Weights of a small mixture-of-experts language model, trained from scratch on English Wikipedia: 7669 steps.
Below are experts of layer 5 (counted from 0) of a mixture-of-experts language model. Rows are named router (the router's row for the expert), gate (a neuron's input weights, with its number), up (a neuron's input weights, with its number), down (a neuron's output weights, with its number) and show model dimensions 0-127. Each number is 128 + 32 x the weight over its row's rms, rounded and kept within 0 to 255.
After each expert's rows: "comes before" lists some tokens at least twice as common just after its tokens as in all text; "gets" lists some tokens that make up at least twice as much of what it gets as of all text. This comes from a sample of Wikipedia text that the model never trained on. Tokens count by the router's weight.

# expert 168
router [184 164 129 158 146  83 185 138  86 135 136 162 144 153 137 131 153 111 113 100 115 167  55 138 156 127 128 121 119 156 110 147 169 123  82 122 125  97  93 196  57 109 113 134  97  80 192 165 138  44 127 150  82 190  88 185 128 171  85 142 103 110 110 144 153 100 128 134 150 103  97  74 168 152 147 131 170 147 185 134 126 144  77 113 145  86 142 117 146 133 116 189 127 160  71  64 167 142 139 118 128 147 108 133 176 138 156 135 135 132  88 171 199  81 113 168 114 158 122 120 133 127 148 102 146 156 142  98]
gate0 [157 144 165 113  70 151 129  51 130 157 146 164 138 109 112 114  76 207 138 137 153 130 187  65 130  94 146 151 178  82 146 131 185  95 170 112 144 162  13 158 160 111 122 133 117 163 126 176 117 146 154 139 116 150 133 118 136 114  94 109 109 110 126  89 118  87 108 140 135 124 142 156 141 111 161 123 123 112 100 131  96 131 122 182 145  71 178 212 137 165 126 115 136  88 144  56 168  84 128 148 166  93  82 157 139 109 127 130 182 131 196 146 148 135 132 121 127 160 164 129 152 139  96 119 112 170 169 144]
up0 [143  83  65 126 156 134  85 179  85 125  63  74  43 135 164 117 121  86 112 179 135 133 129 111 181 148  79  94 133 122 129  95 176 169 143  99 117 149 146  78 141 139 140 155 108 165  49 110 154 159 155 101 129 114 109 133  95 146 134 163 151 134  93  93 137 160 150 145 151 129 111 167 116 112 118 107 129  79 108 136 140  93 102 121 125 170 125 168 117 112 123 171 137  45 169  69 131 114 155 135  81 136 148 158 135  80 108 168 161  85 187 119 196 115 115 106  89 121 162 130 133 132 138 120 129 202  97 186]
down0 [ 65  90 117 151 140  87  44 155 117 107 173  67 153 100 165 112  75 113 166  71 155  91 115 135 183 134 148  75 157 150 113 103 111 129 128 159 150 135  92 173 138  98 135 169 137 103 129 150 104 141 127 140 146 163 115 156 151 113 138 152 157 118 129 123 122 103 118 173 100  85 149  97 116  95 135 150 142  58 145 149  95 108 123 176 163  87 121 143 153 100 139 134 137 194 121  68  39 133 138 120 124 129 205  90 121  83 129 150 159 177  87 149 134 142 119  74 153 142 157 165 102 125  47 126 106 164  96  91]
comes before: " of", " |", ".", " in", ")", " were"
gets: "%", " number", " population", " total", " million", " %"

# expert 244
router [177 167 126  77 119 103 157 169  89 122 109 145  92 116 126 117 126 116 104 103 109 136 125 130 140  70 107  98  51 153 123  98 142 127  99 126 133 128 147 221 122  90 132 140 130 133 146 151 167   3 130 180  43 116 142  98  97 137 119 176 116 142  89 190 100  99  79 146  95 105  93 111 114 177 133 121 149 177 133 153  89 169 141 147 164 127  81 127 103 160 114 173  85 108 162 123 168 180 108 114 101 120  94 120 158 153 127 102 156 118 141 147 158 154  89 121 155 190 119 108  81 141 143 105  89 149 164 126]
gate0 [ 83 143 148  85  93 122  95  87  86 154 107 138 135 138  81 172 124 104  81 110 123 160 184  84 103 102 157  44 173 144 152 150 139  85 111 114 156 110 122 198 176 177 164  78  81 133 153 116 169 132 141 143 105  75 130 126 164 130 135 114 130 200 139 156 126  97 105 136 142 165 169 166 142 152 123 101 203 116 145 143 121 178 110 133 102 113 113 133 143 149 149 166  76 100  68 190  90 131  82 121 107 127 125  80 175  90 152 187 169 154 132 115 106 155  80 116 111 140 111 124  93 114 166 124 105 111  64 122]
up0 [100 141 154  31 129  82 126  89 141 166  82 191 118 151 117 106 145 183  87  96 103  60 148 149 177 152  91  75 152 206 140 167 142 180 118 131 141 142 101 138 108 121 109 132 115 130 118 132 104 118 188 137 126 106 136 146 128  85 134 104 129 125 126 117  92 121  97 156 130 108 175 118  93  41 123 140 147 149 159 146 141 183 158  87 151 131  91 157 164 164 118 133 100 139 106 166 149 165 128 131 124 120 164 109 139  78 151  89 105 105 130 147 157  69  65  75 139  96  86 111 177  93  90  94  70 175 138 126]
down0 [156  79 142  86 135 117  85  43 204 157 170  77 125 183 172 121 161 139 134 102 133  87 160 129 123 142  68 181 178 122 149 149 114 112 110 143 104 148 170 132  72 113 158  99 125 151  63 138 178 185  85  69 188 107 115 171 135 126 111 164 152 101 133 109 121  99 113 129  97  90 141 160  72 111 147 122 122 157 108 149 162 179 151 105 116 126 154 116 133 128 153 118 137 174  78 129 120  75 108 156 141 127  96  95 147 108 112  75 101 120 119 179 124 102 165 110 149 171 162  92 195  99 166 137 110 136  79 134]
comes before: " of", " to", " and", " for", " in", "\""
gets: "ing", "ation", "ment", "ating", "ure", "age"

# expert 162
router [184 107  91  76 123  90 145 145  98  94 157 147 174 126  97  81 137 143 123 143 116 136 103 137 116  99 164  81 141 111 151 198 184  99  42  76 136 112  88 175  71  72 192 132 102 100  96 105 138 122 106 126  77 127 144 194 132 118 119 157 115 128 155 163 135  95 119 115 156 106 100 104  89 150 134  97 141 180 169 131  97 174  67 153  80 105 109 112 124 167  94 174  82 142 111  57 172 132 119 142  90 160 142 132 177 118 126 137 108  65 162 128 179  84 143 147 131 132 158 127 101 146 129  86 108 112 129 158]
gate0 [167 123 119  61 124 103 173 141  76 136  89 118 158 133 154 163 125  86 165 156 102 122  88 134 157 117 112 148 129 144 180 182 116 110 156 149  99 111 102 118 105 207 176  99 170 115 111  84 194 147 117 145 100 167 176 104 113 117 120 180 123 192 105 111 157 129 108 138 105 135 154 158 149 133 135 127 140 186 209  82 154 113 146 135  86 143 196 131 111 149 155 148 131 155  94 131 121 133 143 172 163 115 145 136 136 120  72 181 149  94 124 142 121 153 142 149  98 144 166  26 128 161  93 182  77 134 168  91]
up0 [141 134 151 104 125 121 130 163 138 153 167  74 145  90 154 138  81 142 131 123 189 119 119 127 125  33  74 115 213 131 138 169 150 137 171 156 103 127 131 131  90 117 173 101 101  88 114 130 182 117  93 117 149  82 123 166 117 169 112 153 129 188 135 161 126  74 172 126 152 180 172 138 115 121 197 115 124 192 129 109 186 146  98 212 144 161 132 101  94 134 164 150 127 154 141 135 112  75 116 153 127 126  82 125 121 165 162 136  90 117 110 101  69 176 126 149  98 134 100 109 136 157 184  65 157 114 144  99]
down0 [117 121 193 152  68 115 122 114  70  99 119 112  87 174 127  40 113 156  69 144 139 114 129  88 207 100 174 100 153 133  96 105  91 133 142 178 161  93 102 139 184 168 140 164 154 141  87 144 184  88 156 160 114  92 177 146 109 128 117 153 115 154 174 102 155 100 147 140 146 137 119 177  89 187 161 154 159 130 113 121 125 155 178 170 124 106 162 135 115 155 153 184 172 161  97 134 136  74 116 105 160 130 118 139 156 117 163 127  97 114 107 151 222 132 107 136 133 125  94 111 154  97 145 117  77 105 149  88]
comes before: " of", ",", ".", "s", "s.", "'s"
gets: "ip", " World", " post", " States", " event", " world"

# expert 60
router [162 147 105 136 106  89 164 130 153 142 184 134 188 142 130 198 104 138  99 147 165 151  84 103 141  70 160 117  78  77  94 137 214  95 127  67 136 131 150 140 122  92 120 184 130 184 135  93 150  97  70 169  98 118 123 178  78 123 144 145 160 105 150 188 125 133 118  89 115  70  79 163  81 176 134 158 124 190 150  96 138 134 104 162 144 140  56 131 117 167  93 130 107 150 100 135 102 102 126 113  99 114 132 163 131 168 145  75 119 111 142 101 142 130  70 131 115 178 147  96 118 159 139 163 177 147 105 124]
gate0 [ 93 103 172 101 130  74 124 157 130 149 105  66 135 149 133 178  75  99 156 171 141 123 151  51  79 158 127 120 123 119 199 106 197 143 149  85 132 142 148 155 104 131  54 115 142 182 146 136 123 130 156 109 115 146 135 114 171 113 143 102 176 136 144 128 125 110 140 177 121 116 119 162 121 189 133 110 146 138 165 159 163 170 114 101 127 175 130  98  99 123 135 170 123 103 113  75 177 174  55 109 121 100 131  99 106 111 164  74  72 135 127 104 133 116 113 106 116 162  86  74 151 178  85  84 137  57 114  73]
up0 [155  90 104  89 121 108  93 174 142 134 142  71 116  75 155 162 123 125 100 186 146 142 155 106 145 180 112  65  61 114 151 104 156 142 109 139 143  86 138  90 107 127 112 143 122 112  96  90 109 176 156 104  99 143  88 135  94 103 159 117 157 146 120 120 177 178 167 147 161 123 103 160 159 149  83 115 101 125 154 184 194 122 151 139 162  93 136  85 110 152  93 174 111 159 180 153 119 122 113 189  93 105 158  93  75  96 140 178 120 116 147 102 123 200 132 140 136 152 109 130 150 192  55 140  91  52 139 156]
down0 [149 158 148  56 117 160  93 119 129  98 168 123 149 185  85 114 184 114 156 166 133 148  81 101 152 136 125 211 131 147  96 112 103 153  97 122 176 157 123 118  92 141 195 132 136 144 125 149  67  64 128 178 117 131 112 108 195 116 128  85 136 117 167 143 122 113 101 129  48 112  80 166  92 119 124 111 189 143 128 181 159 113 174  88 189 158 130 105 106  76  97 140 136 164 166 138 190 158 126 152 127  97  87 127 114 116 138 119  93 123 110 143 179 131 153 121 119 164 105  92  92 158 123  84 100  81 118 177]
comes before: " was", " is", " has", " had", " also", " were"
gets: " he", " it", " It", " He", " his", " she"

# expert 43
router [166 169  89 140 122 137 152 193  81  99 102 162 173  99  89  80 135 103  81 129 165 141 114 101 147 113 105 126 132 189  94 142 127  77  75  71 143 132 111 158  78 113 163 123 115 106 136 164 102  99 115 170 118 141 125 145  83 112  95 180 164 125 106 102 127 137 113 126 164  96  77 101 157 149 108 135 122 180 159 116 119 171  82 111 105 121 133 132 115 197 120 123 111 114 124  90 200 125  66 122  91  82  84 108 158 154 168 145 219 124  80  83 178 122  89 170 117 182 146 100 125 146 122 153 145 112 122  68]
gate0 [100 107  66  85  99 126 144 107  92 121 156  67 137 117  96 119 168 114 125 133 174  74 157 123 146 132 122 137 181  99 172  93 112 122 130 110 172 120  95 178 119 143 105 136 134 135 108 124 136 144 148  98 141 122 112 173 119  89 100 201  75 127 124 103  87 100 165 104  53 140 147  92  53 120 134  41 123 143 113 124 111 122  79 124  61 133 102 110  97 159 105 146 110 128  72 131 100 154 134  96 110 142  89  84 154 154 144 120 205 147 137 134 157 186 135  50 170 131 118  81 119 142 153  78 113 181  98  94]
up0 [134 133 140 143 164 119 178 197  99  87 126 124  84 109 180 136 137 146 119 134  88 170  83 183 141 122  84 136  87 136 121  98 136 115 185 128 119 159 149 114 103 100 187 154 125  92 170 109  95 101 126 116 107 119 186 141 131 105 106  89 140  70 133 160 113 178 175 137 134 142 135 142 141 120  55 168 174 163 167 130 137 145 187  85  75  89 138  99 110 106 193 126 118 133 114 203 178  93 129  40 125 139 141 166 162 121 129 116 109 136 149  92 129 100 117 142 142 118  98 125  71 118  68  81 154  70  89 128]
down0 [113 163  76 122  86 138 108 118 157 108 154 139  87 154 130 176 107 167  64 102 186 124 105 130 125 121 120  92 201 142 142 149  98 147 140 121 173 135 133 158 109 152 113 124 127 140 168 142 153 143 135 140 126 151 120  94 119 167 116 104 155 128  56 153 107 101 107 116 135  85 106 170 141 134  75  77 167 120 162 167 111 189 115 102 193 132 125 143 149 130 138  89 115 115 120 113 196  63 127 144 134 123 132  90  81 168  83 136 144 118  44 155 179 159 117 170 146 212 136  90  83 166 122  99 109  50  87 161]
comes before: " |", " ", " Species:", " Class:", "id", "ad"
gets: "id", "-", " ", " of", "ig", " to"

# expert 187
router [131 142 162 117 149  69 161 163 111 155 100 119 163 136 119 147 151 154 108 131 177 115 113 116 142 128 145 135 119 122 120 158 152 104  52  71 149  40  77 175  33  66 125 149 101 131 187 148 131 122 150 121 118 115 145 175  49 113 106 144 179 116  70 133  91 143 133 138 169 104 123 115  78 205 128  85 134 129 189 125 140 123  98 150 103 166  55 140 140 198 163 122 118 169 145  76 111 137 106 117 130 117  91 124 172 146 124  72 133 116 116 175 154 127 115 156 147 124 179 129 125 133 116 122 131  95 135  96]
gate0 [127 190 169  76 127 143 129 157 127 109 164 125 137  59  91  85 130  95  73 107 114 140 129 137 127  95 105 106 132 133 120 108 111 118 112 160 114  95 174 143 120 118 123 153  88 192 109  65 119 147 114 143 117 154 110 172 101 147  74 216 190 127 155 154 181 139 228 114 119 115  96 155 127 138 133 139 171 140 149 125 154  58 102 137 123 118  75 100 129 132 119 118 160 100 125 140 130 226 135 123 126 176 102 124 112 185 114  97 141 121 196 162 161  71 182 159 161 121 134 127 127  93  96 125 118 127 104 169]
up0 [122 152 107  97 118 124 118  89 157  78 167  94 121  88  52  68 106 118 105 123 103 112  62 145 123 145 146  76 108 112 151  72  89 137  39 168 104 163 176 166 126 131 132 170 134 115 102  91 105 146 110 152 130 162  96 143 133 156 104 129 196 155 102 173 193 121 164  43 171  82  86 133 137  91 142 140 179 149 114 111 147  95  95 134 137 157  60 151 134 110 144 187  94 129 165 178 115 165 133  86  98 120 144 102 146 119 101 132  94 156 167 134 140 113 155 142  90 162 151 163 166  99 129 120 140 109  97 149]
down0 [101 187 134 172 138 135 147 106  98 153 102 151 140 169 155 124  90 146 110 106 137 128 120 146 181 119 145 155 134 117 122 162 148 147 142 133 126 169 183 117 181 120  95  99 178 124 172 113 145 154 103  72 141 113 128 141  98 119 124 110 125 191 189 182  73 133 141 189 138  89 141  99 108  79 111  77 123  95 126 168 151 170 111 101 151 109  99 138 122  69 175  70 138 173 135 131 148 116 146  47 130 114 139  92 125 162  82 163 126  86 119 181  74 160  85  42 118 160 105 170 140 105  99 137  83  65  94 134]
comes before: "-", "\n", "|", "The", " -", "|---|---|---|---|"
gets: "\n", "\n ", "\n\n"

# expert 214
router [204 183  92 137 157 107 173 162  90 148 165 167 107  97 147 140  97  80  76 151 132 112 107 142 150 127 151  66  89 101  89 123 188 103 130 106 162 101  99 157 117 105 143 114 104 133 145 132 168  90 152 185  64 128 128 110 114 160 157 149 166 100  84 140 126 110 122  97 157 155  93 106 151 201 144 131 132 207 136 152  81 117  73 112 108 145  56 151  75 168 129 133  75 135 127 140  99 112 147 145 153 138 105 184 188 146 179 110 134 109 160 112 169 137 106 152 171 185 103  93 102 169 118 140 107 115 148 146]
gate0 [122 113 124 156 131 146 131 131  85  96 166  86 142 130 193  62 121  95  81 157 115 110 127  87 124 158 134 125 134 143 106  70 146 136 155 148 132 149  48  95 107 152 138 122 147 136 120 131 164 101 119  95 105  56  93 120 108 154 168 127 138 184  97 150 119  82 170 144 107 187 116 142 100 181 138  85 147 148 162  86 185  78  82 201 111 150 104 126  84 200 127 167 124 112  73 174 167  95 138 176  82 129 116 146 155 129 116 116 157 119 125 115 160 188 164  95 176 179 154  89 121 127  99 162 155 159 103 134]
up0 [105 110 130 143 109 124  83 136  99 155 150 130  71 140 157 177  97 119 129 169 141 175  78  95 154 123  64 107 116  95  60 159 132 167 207 126 107 136 128 115 130 144 112  73 128 153 169 150 128 128 113 159 155 129 133  94  56  74 144  96  91 113  77 144  74 145 118 145 128 122  94 154 156 113  99 125 146 202  84 120 104 130 114 141 136 118  80  87 178 163 186  96 121 149 156 158 137 144  63 154 153 132 124 192 148  71 130 134 152 156  78  90  88 141 150  74 164 104 191 144 127 139 130 144 147 193 111 144]
down0 [ 92 125 136  79 155 199 110 105 145 139 111 101 144  84 119 113  74 155 196 140 145 139 165  97 132 162 108  99  95  87  97 129 120 159 134 164  98 135 104 111 130 116 111 133 115 177  83 170  58  59 133 180 149 121 110 131 195  89 154 156  86  31 104 132 131 147 164 103 115 114 140 165 111 162 120 154  91 145  84 144  78 107 192 147 105 127 166 140 119 150 101 142 157 151 143 134 152 107 194  63 158 183 173 125  92 139 179 113 155 172 153 149 134  87 176 125 148  77 139 130 113 109 119 154 159 142 147 117]
comes before: " |", " League", " Cup", " team", " UTC+", " player"
gets: "a", " League", " University", " football", "ia", " Football"

# expert 99
router [148 177 144 107 116 110 127 130 138 101 119 102 140  74 129 143 149 129  85 143 107 120 123 116 166  84 138  75  74 179 131 153 185  58  32 102 113 112  90 206  35 134 116 124 109 119 177 134 167 125 128 104  81 155 120 181 145 142 133 143 174 134  87 195 153 124  74  97 125 128  90 104 144 133 138 132 138 126 112 176 126 101  72 111 139 106 131 146 133 198 122 144 110 169 157  93 121 148 141 130  85 118 113 123 137 149 182  67 185 118  89 140 131 127  78 166 149 174 145 111  76 130 109 112 112  97 164 138]
gate0 [173 156 149 112 167 154 113 115 159 127  91  68 140 109 152 117  91  86 113 122 131 143 180  95 152 121 146 110 152 122 192 155 177  80  94 123 182 142  48 179  85 123 113 110 114 148 140 135 165 107 129  89 124 150 110 176 131  80  99 162 142 127 120 171 169 137 144 107 134 151  62 129  98 152 181 140 153 125 125 164 116 117 136 114 128  58 100 103 126 178 154 106  83 158 134  80 151 146 123 147 107  87  75 107 154 221  77  73 210 173 143 141 142 135 131 171 143 147 131  60 137 140 123 156 129 145 103 115]
up0 [149  97  54 146 196 110 153 110  75 118  84 105 202 104 163 138  62 115 100 106 124 120 130  90 151 107 104  84 102 121 167 129 105 142 130 125 156 165  35 168 119  94 156 154 144 124 105 113 151  89 140 133 123 195 135 206 135 128 115 158 164 141 129 116 128 153 191 112 153 131 125 164 109 140 138 200 124 112 178 132 138 135 183 121 115  89 100 119  98  93  88 100 139 159 102  81  73 127  65 124 135 118 108 122 178  80  61 137 169 182 169 100 134 135 136 146 126 169 102 100 148 101 123 136 125 101 106 135]
down0 [119 119 109 108 164 115 127 150 184 124 105  90 175 114 127 114 105 130 162  87  87 121 113  90 181 159 162 120  83  90 168 172 199 116 103 104 173 156  91 142 109 128 100 150 108 122 156  80 171 120 204  52  91 110 161 187 151 109 134 165 153 153 150 169 150 174 114 135 192 212  82 106 100 151 130 181 119 135  91 134  62  92 142 107 177 123  70 100 119 178 169 164 204 124 144 122  96 149 145 143 151 131 143 115 141 161 126 131 167 140 179 153 105 122 118 122 141 131 152 140 129 129  97 155 145 119 112 110]
comes before: "\n", " ", " |", " —", " 0", " is"
gets: " |", ")", "),", "1)", "3)", "5)"

# expert 184
router [ 97 149 110 143 177 118 145 158 133 126 163 160 169  88 113 202 151  79 116 172 176 121 101 139 178 117 147  96 109 154 126 138 152 145  80  91 173  91 146 185 119 112 125 114 132 101 188 178 146  65 122 145  91 164 169 177  79 183  82 171 151 172 110 142 104  78  81 149 181 150  95 120 166 137 142 116 172 186 180 135 131 149 111 178 126  56  76 138 168 151 136 123  93 144  77  62 141 147 127 108 105 100  94 136 153 130 122 114 168 145  98  96 152 117 147 170 105 136 139 114  99 152 107 104 141 145 122  97]
gate0 [108 121  91 158 122 137 149 109  98 129 145 145 110 115 183 107  73 136 143 156 165  69 126 118 128 177 109 172 139 163 156  66 166 133 127 121  96  90 146 121 135 123 106 125 120 135 136 138 147 109  76 107  72  85 180 189  97 179 160 105 152 170 155 193 118  84 119 151 113 169 139 147 149 197 207 117 123 113 132 159 130 150 181 152  87  39  89 113 144 105  48 151 103 107 145  85 167 142  97 206 136 110 114 117 123 110 141 105 130 122 135  76 172 101  84 114 167 143  93 144 101 158 127 155 131 157 114 106]
up0 [126  91 105 152 123 124 166  84 144 172  53 109  86 146 139 151 100  86 153 170 138 169 100 134 130 153 141 136 128  87 141 126 181 166  91 142 103 186 181 111 114 131  47  94 137 120 102 133 179 177 150  92 121 100 183 164 138 139 169 125 147 125 109 187 115 106 136 122  98 124 166  89 128 143 111 141 154 172 154 158 137 143 137 122 124  87  52 184 161 147  87 100 148 179 124  84 149  42 130 122 129  83 128 121 169 121 112  45 128  96 134 163 134  82 169 140 182 117  99 169  74 129 104 140 149 144 139 129]
down0 [145 122 100 128 178 142 125 100 132 107  97 113 116 103 166 141 125 128 140 140  60 147 152 180 125 140 129 174  78 160 130 114 121 194  91 142 146 109 146 111 133 142 109 129 175 147  98 134 119  90 113 227 129 139  95 141  65 117 148 117 180 133 145  92 109  69  83 136  71 130 178 146 179 139 121 167 144 132 122  72 128  77  81 178 115 119 157 115 173 134  90 141 155 114 119  55 181 130 193 150 121 201 125  70 176 134 156 179 113 134 111 115 104 129 171 109 130 139 124 154 102 103 103 109 144 126 127  41]
comes before: " the", " of", " than", " years", " his", " other"
gets: " of", " more", " all", " most", " two", " no"

# expert 165
router [157 132 121 152 186 120 136 166  84 119 114 176 130 100 119 165 138  87 112 133 214 110 134 159 148 150 107 122 120 124 147 116 162 146 144  92 173 114 122 168  95  91 113 117 129 127 148 187 128  32 131 176  98 119 141 159  61 107  73 182 149 131 102 137  66 108  93 159 141  94 119 103 119 180 130 111 124 149 199 183 136 141  98 174 115  98 112 156 106 220 149 128  79 115 135  71 147 152 155 100  87 121 136 148 149 125 120  87 197 152 103 109 125 137 131 169 119 147 116 134 121 207  89 148 130 140 124  91]
gate0 [152 182 122 132 140 183 154 130  93 109 157 181 156 139 127 102 116  98 129  96 176 126 146  59  79 107  96 178 106 127 103  78 134 107 123 138 129 126 101 120  82  99 186  96 110  83 154 158 109 146 136 157  82 175 107 154  71 116 105 102 141 111 164 144 111  84  56  90 168  88 146 105  80 122 124 125 155 118 128 143  94 152 125 118 116 151 109 112 180 109 150  95 166 161 109 130 142 106 160 108 207 195  95 131  98 159 113 124 154 100 137  69 131  80  55 141 130  92 207 166 140 116 117 185 133  99 165 148]
up0 [204 133  99  78 164  60 119 132  99 112 104 125 127 129 148 120 127 125 137 123 136 167  96 139 121 124 139 131  76 164 118 137  77 120 133 155 116 126 132 144 176 106 121  93 147 107 121  87 117 140 113  81 152 129 159  97 101 128 123 117 133 110  96 154  76 134 156 189 132 131 208  98 170 147  87 144 148  50  94 119  96 128 156  70  92 150  54  98 113 193 139  89 117 114 114 103 119  83 114 118 119 158 169 173 154 159  73  84 129 114  87 225 182 137 106 155 154 140 146  94 144 132 145 106 174 156  54 139]
down0 [187 141 109 147 129  99 122 158 103 123 155  77 120 126 116 123 106 111 100 109 195  85 112  56  98 128 133 159 168 117 166 139 116 124 154 130 140 180 125 143 164 111 125  65 134 146 106  88 187 174 165 112  49 168 151 135 103  66 122  60 145 100  92 116  88  85 114 132 150  83 142 110 116 121 130 139  99 113 151 141 134 108 102  84 110 108  67 126 183 115 128 128  81 157  98 137 126 112  96  97 174 130  50 155  57 163 142  70 141 141  74 137 177 105  94 128 150  62 136 114 128 126 185 133 149 148  87 129]
comes before: " the", " a", " his", " its", " their", " this"
gets: " of", " for", " to", " with", " about", " on"

# expert 80
router [144 174 168 102 150 105 151 110 120 103 161 113 131 139  97 171 159  97  75 113 155 149 153  97 149 108 115 177  86 139 121  89 147  86  77 117 140 114 162 201  98 146 142 136 134 175 133 128 126  99 127 170 102 139 145 173  96 128 174 210 128 133 123 109  61 176  76 136 109  72  87  97 108 225  77 147  98 134 184 117 136 135  93 153 142 118  83 158  80 167 110 155  94 155 147  74 143 122 118 137 133 112 150 112 137 180 193 139 147  87  78 121 154 100  92 161 126 154 114 130 103 192 167 116 126 128 167 130]
gate0 [114 140 121 126  66 138 131 114 151 134  90 110  91 128 156 116 109 127 128  98 161 167 130 187 124 179 144 123 126 136 160  82 132 158 125 143 145 104 143 138  77 115  81 187 172  78 139 124 119 142 127 160 135 150 143 119 113 131 151 127 179 128 169  98 169 180 117  80 120 116 148 101  69 175 128 158  80 175 196 126 166 116  73 162 145 158 134 146 117 144  60 165 139  80 111  75 129 123 117 120  88  99  99 108 162 126  91 122 198 118 153 170 139 115 165 206 178 156  90 121 158  95  44 102 134  77  70 121]
up0 [114 159 115 128  69 121 172 168  83  70 160 167 111  95  96 125  78 155 129 140 141 109  76 139 139 143 161 105 122  82 102 110 149 125 112 113  55 125 146  94 166 100 111  88 164  75 196 117 170 164 135 146 150 142 155 124 177 119  76 120 187  77 149 160  78 118  98 116 183 148 134 126 124  93 141 122 140 130 108 135 151  90 126 112  61 100 134  71 145 112  48 165 110  84  96  83 107 146 107  91 171 115 129 119 110 113  77  74 124 117 111  71 155 169 110  94 155 110 147 124  95 132 108  79 172 101 126  77]
down0 [120 193 162 109 112 166 119 111 160  61 122  98  88 117  72 130 112  75 143 169  86  82  69 111 115 134 116 131 144 144  65 129 171 143 160 128 154 124 120 141 158 113 116 103 187 109 110 141 187  77 125 158 128 149  77 164 163  95 141 138 114 170 147 151 102 147 120 142 130 140  85  67 136 203  98 128  46 137 134 113 116 107 174 112 186 157 157 122  88  97 101 142  96 138  92 140  76 113 115 131 143  78 106  63 101 107 160 152  48 156  94 114 186 132 104 102 120 133 178 134 123 114 119 165 130 139 171 140]
comes before: " of", " to", " for", " as", ":", " in"
gets: " name", " called", " named", " known", " used", " use"

# expert 210
router [143 139 145 127 130 109 151 114 163 110 178 154 167 153 118 137 131 129 109 113 131 153  32 122 192 121 144 132  73 150  88 112 138 104  78 105 144  45 106 154  58  95 145  80 106 105 133 137 127 104 149 138  84 147 170 147 126 181 121 101 149  71  86 152 156 138 122 128 161 114  81 120 156 193  87 145 108 154 150  83 123 119  97 194  94  65  87 122 124 185 135 201  76 159  77  58 176 148 124 100 127 142 116 177 166 129 189 111 145  99 126 167 134 101 107 150 125 130 124 123 119 149 151 114 134 146 137 107]
gate0 [151 176 158  92 174 117 116 134 157  95 146 106 163 147 158 192 153 171 110 112 169  78  77 179 143 127 147 111 154  91 156  80 178 140  70 149 126  80 128 104 108  87 139 130 141 150 121 113  64 132 155 153 148 103 110 164 127 133 139 112 155  97  80  59 121 139 125  67 128 150 181  66 157 152 165 136 155 160 127 143 101  73 161 117 164  85 114 135 103 163 104 139  89 142 157  79  78 118  90 114 113 122 122 129 115 123 137  78 121  89 150  82  99 117 114 121 107  75 132 124 171 212 203  77 138 110 125  95]
up0 [118 142 111  99 116 177 149 107 113 112 151 153 151 131 130 158 166 113  84 139 203 127 115 147 172 116 115 118 138 118 138 142 136 114 118 163 129 116 113 126 143 124 120 113 185 135 127 149 108 149 157 160 163 115 133 165 106 129  95 157  99 104  82  89 134  97 110 155 120 218 207  56 162 119 188 124 107  69 161 117 173 102 136 110 186  68 125  79 102  97 125 101 140 109  77 120 111 104  70 225  80 170 119 168 108 115 138 170 117  95 118  53 124 109 127 179  99 142 156 115 134 189 145 117  77 120 148  98]
down0 [115 148  93 121 114 161 115  98 132 155 179 128 118 162  78 139 112 155  80 176 187 119  98 159 140 153 142  98  54 140 160 139 180 114 159 124 112 130 128  67 137  68 145 134 152 128 126 176 125 155 136  95 216 130 152 103 132 187  92  54 172  74 105 109 178 127 127 128 111 152 138 142 132 110 167  92 101  75 105 122 157 130 116 129 193 182 154 127 103 128 169 103  94 135 114 122  83 131 181 138 120 137 115 156 141 121 103 135 100 163  77 111 151  84 178 160 181 128 149 126 137  92 186 133 122 193 170  79]
comes before: " |", "\\", ",", " /", ")", "."
gets: "}", " $", "$", " million", "\"", "000"